{"n_layer": 12, "n_experts": 256, "experts_per_token": 6, "d_expert": 32, "moe_layers": [1, 2, 3, 4, 5, 6, 7, 8, 9, 10, 11], "router_score": "softmax", "routed_scale": 9.2, "vocab_size": 4096, "beta1": 0.9, "beta2": 0.99, "batch_tokens": 65536, "seq_len": 384}
Below are experts of layer 6 (counted from 0) of a mixture-of-experts language model. Rows are named router (the router's row for the expert) and show model dimensions 0-95. Each number is 128 + 24 x the weight over its row's rms, rounded and kept within 0 to 255.
After each expert's rows: "comes before" lists some tokens at least twice as common just after its tokens as in all text. This comes from a sample of Wikipedia text that the model never trained on. Tokens count by the router's weight.

# expert 123
router [152 101 153 116 166 112 155 136 146 118 108 121 145 149 133  92 150 132 113 129 116 151  98 155 158  97  75 117 136 165 154 136 135 131 137 125 120  97 142  91 142 149 118 125 150 112 108 123 124 169 147 155 153 130 113 133 159  96 163 155 159 161  67 144 119 145 159 150 142 121  90 141 121 102 116 142 158 126 160 116 111 154 127 142 150 170 136  85 103  90 114  93 106 155 177 143]
comes before: " The", " He", " In", " It", " She", " This"

# expert 78
router [126 168 164 115  93 117  79 135 119 167  68 102 131 157 132 116  94 149 155  75 158 114 145 100 153 110 118 136 138 134 121 134 132 122 126 114 111 135  70 137 134 124 126 139 134 105 133 148 150 159 119 123 120 147  99  99  86 119 102 118 111 112 129  83 119 149 119 157 116 124 157 133 106 110 159 105 169 139 151 110 121  94 143 142 119 130  78  80 136 175  96 112 135 158 148 120]
comes before: " |", "–", ".", ";", "0", "1"

# expert 110
router [162  81 121 124 114 113  97 139 152 152 128 132 104 153 138 135 116 119 117 138 141 154 158 100 134  69 106 128 153 105 112  94 109 117 140 115 135  97  91 133 103 193 103 154 168 114  99 144 112 101 150 147 102 129 147 141 118 143 124 150 147 118 128 110  95 135  88 139 171 127 135 133  99 140 193 122 163 134  98 129 132  74 136 123 133 134  85 143 136 148 114 166 169 116 146 130]
comes before: "-", " |", "|", "The", "===", "=="

# expert 19
router [142 102 141 149 154 127 111 125 104 139  96 107 108 146 123 141 131 107 147  54 135 147 138  90 128 126 120 148 151 111 107 113  93  97 112 131 178 177 111 124 169 131 128 134 121 130 122 102 163 128 137 129 121 146 205  83 113 127 140  94  92 156 122 131 149 153 166 147 156 131 124 120 151 114 125 169 139 148 144 136 110 130 151 143 111 108  70 114 167 137 136 161 109 151 137 127]
comes before: " |", " |\n", "|", " York", "u", "′"

# expert 183
router [125 145 127 105 150 162 113 148 119  98  91 121 133 136 117  98 112 102 128 108 161  87 135 113  95 151 105 118 128 143 154 137 102 153 121  96  98 141 108 158 132 105  86 160 137 108  85 129  95 149  95 142 147 127  92  75 113 137 107 134 117 117 123 129 141 141 150  97 180 190 131 158  99 138 100 151 103 136 125 146  96 129 140 138  97  95 115  94 123 102  94 152 104 111 100 160]
comes before: "-", ",", "%", " (", "\n", "°N"

# expert 76
router [142 106 112 119 109 133 142 123  99 158  93 128  82 161 116 130 133 149 129 122 147  84 112 150 144 144 117 126 135  78 162 135 112 129 108 138 125 143 103 122 113 136  98 116  97 108 138  88 120 146 149 160 102 110 144 150  89 107  70 118 124  97 172  71 160 119 164 142 157 149 135 121 135 136 115  93 154 155 124 131 153 129 148 125  81  88  98 113  99 127 105 156 115 149 122  78]
comes before: " |", "%", " |\n", ".", "E", "C"

# expert 191
router [123 135  92 151 131 113 134 158 162  94 162 171 153 123 118 172 144 112 101 146 121 146 171 112 125 171 112 127 147 112  98 145 124 102 149 128 133 115 139 115 146 109 111 112 139 132 149 131 143  79 118 133 145 113 131 214 107 108 108 125 114 108  84 146 107  90 135 100 109 129 129 156 172 142  89 134 105 177 145 119 116 108 158 133 102 113  85 135 125 153 133 139 174 138 132 121]
comes before: " ", " −", " +", " \"", "00", " /"

# expert 15
router [150 134 143 140 170  95 157 105 107 136 138 145 147 158 105 157 125  77  92 108 139 153 114  73 148 135  82 125 127 128 122 120 122  99 133 119 123 150  73 136 141 152 127 131 134 156 140 121  72 118 111 106 108 109 143 130  92 149  91 132 119 136  88 143 104 156 157 100 114 122 126 132  89 103 147  87  93 167  93 161 155 121 114 127  83 119 121  90 133 157 118 146 127 147 136 100]
comes before: " the", " be", " a", " have", " make", " his"

# expert 3
router [116 167 130 138 174 103 155 100 103 116 104 144 134 123 115 154 134  87 124 103 162 149 146 124 128 138  77  95  87 132 168 129 164 134 145 101  67 108 106 104 125 130 139 119 143 133 142 131 122  97 131  97 121 103 119 163 130 127 140 141 129  89 121 109  85 138 115 107 150 104 130 165 108 114 158 141 124 158 138 128 144 162  81 140 132 159 156 105 121 152 163 133 167 144 177  90]
comes before: " the", " be", " a", " his", " have", " make"

# expert 115
router [161 119 147 132 138 148 127 127 127 156  90 128 126 154 147 127 141 117 132 128 174 124 164 121 147 134 120 112  92 104 164 130 117  73 135 138 157 158 158 102 122  93 109 158 125 139 179 129 121 116 115 132 114 150 154  75  81  88 113 107  95 126 135 114 122  87 129 105  90 187 117  90 110 126 149 113 131 152 124 152 106  95 150 102  98 114  98 151 128 135 129 148  87 142 118  88]
comes before: " |", ";", " |\n", "AR", "C", "A"

# expert 102
router [131 135 142 148 134 102 140 126 103  90 148 155 151 147  95 111 172 161 101 151 104 140 120 143 159 140 128 110  89 132 156 115 172 152  98 159 147  67 124 127 147 155 125 150 143 130 100  95  84 168 134 126 139 126 163 116 119 146 115 144 130 175 120 140 104 162 163 120 147  92 144 173 106 130 155 120 114 164 178 122 161 132 141 125 132 134  86 125  99 137 159 120 122 148 155 134]
comes before: " the", " The", " He", " In", " he", "=="

# expert 10
router [117  83 183 142 178 124 118 149 152 127 113 113 118 126 141 137 128 160 149 121 138 172 123 114 114  59 110 134 147 121  94 147 151  89 146 131 136 136 108 115 118 159 121 131  84 117 106  70 114 150 133 124 150 112 141 120 117 107 124 155 142  93 118 156 150 100 118 131  80 132 107 149 118 127 138 164 177 145 107 123 137 148 126 130 120 136 158 120 169 157 138 116 177 161  95  98]
comes before: ",", " of", " and", " in", ".", " were"

# expert 54
router [ 91  92 155 170 162 122 125 126 148 119 132 121 175 129 136 162 121 148 151 143 137 140 105 131  98 124  96 101 168 114  92 160 101 155  96 108 159 152 116 101 150 171 143 139 113 162  85 115 103 160 127 147 130  78 133  96 143 122 125 140 188 107 106 140 141 119 122 143 105 117 117 123 110 174 113 121 170 159 120 141 120  95 166 121 117 121 141 134 153 119 147 109 144 152  89 142]
comes before: " of", ",", " in", ".", " and", " as"

# expert 195
router [127 103 137 130 146 163 136 143  96 153 142 122 116 103 100 113 119 151 167 103 150 126 164 139 133 158 184 105 104 140 148 163 161  96 135 140 111 137 113  94  89 117 175 107 163 129 130 131 169 114 138 113 105  84 122 163 136  99 123 150 151 129 173 114 116 142  97  90 126 143 116 125  91 121 116 121  98 160  93 124 122 139 156 137 106 152 101 117 124 170 129 102 175 152 164 107]
comes before: " by", " to", " in", " the", " a", " with"

# expert 67
router [138 135 158 130 136 154 129 130  91 101 151 164 129 131 106 132 158 135 137 139 140 135 146 171 153 134  99 139  77 119 120  94 176 144 124 152 122 159 120 152 122 172 137 142 146 155 117  83 158 138 136 107 115 112 108 133  70 147 116 134 124 104 111  97 110 143 174 133 158 112 125 164 102 162 159 156  96 154 144 139 131 139 166 131 119 151 156 173  96 162 176 139 142 108 151 119]
comes before: " the", " ", " a", " his", " this", " an"

# expert 182
router [153  87 115 119 119 125  79 143 131 120 118 115 141 103 155 178 124  98 148 131 161 156 137 130 113  76 118 113 141 183 111 168  95 146 146 116 151 166 122  73 183 145 119 119 148 124 156 115 113 113 159 111 116 110 102 126 120  99 117 153 135 147 115 153 161 129 131  72 115 146 148 131 154 123 152 112 136 139 104 101  78  86 147 150 133 103 127 134 129 113  98 110 124 159 143 133]
comes before: " ", "0", " —", "-", "1", " ·"

# expert 64
router [152 117 128 173 147 152 121 183 154 181 110 143  90 138 106 138 117  91 143 134 120 157 123  85 122 108 114 168 165  89 134  99 133 112 121 112 152 136 125 144 121  93 156 161 158 139 170  95 168 117 110 101 140 135 147 134 117  88  92 113 100 119 147 137 117 125 168 141  89  70 112 112  92 145 148 121 155 135 144 119 129  95 133 153 118 113 105 109 133 130 118 124 153 136 117 156]
comes before: " ", "|", " A", " Apps", " G", " C"

# expert 22
router [161 105 149  95 128 123 165 150 108 142 139 137 161 101 101 129 134 135 158 129  94 164 116 122 114 101 137 110 160  76  83 127 113 114 143 124 141 121 120 143 123 143 124 103 174 180 122 116 118 173 176 175 124 137 153 147 119 139 121 107 136 111 102 122 180 153 103 128 121 156 151 136 172  97 167 144 141 101  93 111 138 140 144 150 145  90 136  96 117 116 128 109  86 148 145 149]
comes before: " and", " ", " but", " which", " who", " with"

# expert 4
router [118  77 125 152 153 128 154  95 138  76 150  88 165  93 151 139 106 134 108 181 119 142 121  99 114 110 148 127 116 104 114 128 180  97 115 102  96 157 122 153 115 134 117 104 108 157 146 140 159  97 121 138  73  94 139 163 143 113 126 165 150 113 118 118  91 136 106 162 143 122 154 119 134 129 112 124 135 169 133 139 156 105 127 127 131 149 147 186 108 167 136 133 124 112 119 155]
comes before: " of", "ion", " to", ":", " in", "ted"

# expert 253
router [156 124 116 101 144 108 155 140 149 148 109 145 141 125 151 124 103 117  66 143 119 136 108 132 146 137 111 175 120 131 111 146 109 124 132 101 110 156  84 109 121 136 155 129 136 104 152  89 116 144 107 157  62 132  84 103 149 112 134 117 120 142 108 143 150  87 177 110 127 118 134 154 137 119 130 135 107 114  80 137 116 131 112 155 147  88  98 183 138 156 115  81 132  91 171 128]
comes before: " ", " The", " \"", " Born", " S", " D"

# expert 251
router [152  94 143  96 145 139 121 166 103 120 136 139 151 126 118 156 115  87 147 112 108 149 145 122 151 165 123 131 129 110 181 159 104 124 158 137 129 114 137 128 105  79 148 120 118 141 155 150 157 127 115 118 140 141 131 115 138 118  87 137 147 121 172 154  81 124 119 120 132 179  89 134 133 123 152 123 121 141  90  87  96 145 154 108 103 101  70  86 131 153 177 145 176 123 131 116]
comes before: " ", " by", " in", " to", ":", " as"

# expert 137
router [122 112  90 163  97 123 139 131 129  88 154 106 109 136 160 160  93 152 139 125 108 145 124 157 106  89 147 142 119  95 109 136  83 147 117  99 132 110 138 106 135 153 127 158 159 104 138 130 109  96 142 102 155 135  95 139 146 102 113 137 159 123 136 146 156 161 117 143  87 113  88 134  73 150 142  91  89 140 118 160 115 129  84  92 112 156 170 134  87 101 123  90 137 123 129 143]
comes before: "ing", "s", " than", "ed", " in", "ings"

# expert 168
router [171 122 117 113 127 121 135 139 129 139 119 109 128 127 150 171 111 144 158  92 114 155 122  89 123 145 111 150 139 133  83 116 143 130 166 132 117 146 137 111 149  86 103 107  74 142 169 123 154 134 168 129 123 108 101 159 118 135 134 146 132 143 114 133 143 116 173  86 115 133  80 153 148 173 148 108 166  97 111 163 172 105 142  96 163 135  93 103 166 114 128  97  93 114 135 132]
comes before: "0", "1", "2", "3", "4", "6"

# expert 43
router [148 122 113 137  74 150 115 134  82 117 105 105 135 102 133 133 120  98  84 129 127 165 158 120 149 126 153 157 145 147 134 138  79 133 122 154 119  96 133 156 153 121 109  92 144 123 110 132 136 152 137 127  88 119 108 182 117 125 130 170 182 112 148  88 146 116 157 111 110 159 139 181 138 119 181 119 143 120 140 154 111 159 136 112 129  92  92 149 158 150 120 136 149 160 144 105]
comes before: " |", "0", "–", "7", ",", "."

# expert 138
router [179 135 101 134 110 125  97 105 103 117  79  95 131  98 146 136 132 114 117 149 138 136 146 133 133 149  92 107 106 151 145 149 125 123 137 123 149  88 139 140 148 169 127 100 151 168 113 125 130 118 168 129  94 110 141 145 120 111 150 110  67  96 163 157 112  92  99  96 129  89 116 117 123 144 124 103  98 137  96 155 172  98 106 132 102  84 129 177 115  98 106 140 137 108 101 135]
comes before: "==", "===", "|", "The", "In", "ated"

# expert 250
router [183 174 179 127 160  83 118 172 109 120  85 107 118 140 129 141 133 170 128  77 132 158 119  97 127 100 128 109 136 112 126 141 150 135 116 110 123 160 110 139 154 150 187 132 128 133 155  91 150 132 128 132 159 121 149 153 129 129 139 136 121 107 128 123 147 142 133 156 157 110 113 152 101 153 105  84 149 139 173 142 153 154 158 103 141 173 129 135 140 118 152 101 118 156 108 160]
comes before: " to", " of", " that", ".", " for", "ing"

# expert 135
router [107  85 123 154 102 157 141 174 128 144 122 116 111 117 140 124 124 152 158 132 142 143 144  97 114 130 149 137 121 111 102 133 103  87 126 129 156 110 167 112 120 102 100 145 125 158 101  99 139 154 147 107 139 140 166 167 127 142 124 147 134  98 175  97 130 103 139  72  93  69  68  98 138 143 134 131 142 157  94 165 136  94 108 128 137 114 100 142 168 124 126 136 147 127  97 146]
comes before: " |", ":", " of", " |\n", "\n", " for"

# expert 108
router [172  90 155 156  93 112  89 132 144 167 136 122 167 135 148 120 131 126 106 114 153  93 143 122 115 156  85 142 150 144 120 121  83 119 117 134 169 172  80 163 135 102 128 142 153 103 168 119 120 148 117 117 143 168 116 123 104 121 138 121 137 183 108 110 157 117 173 132 120 148 164 111 132 134 155 122 122 105 115 120  82 122 146 111 132 112 115 109 133 119 107 113  83 129 166 170]
comes before: " |", "E", "-", "G", ")", "F"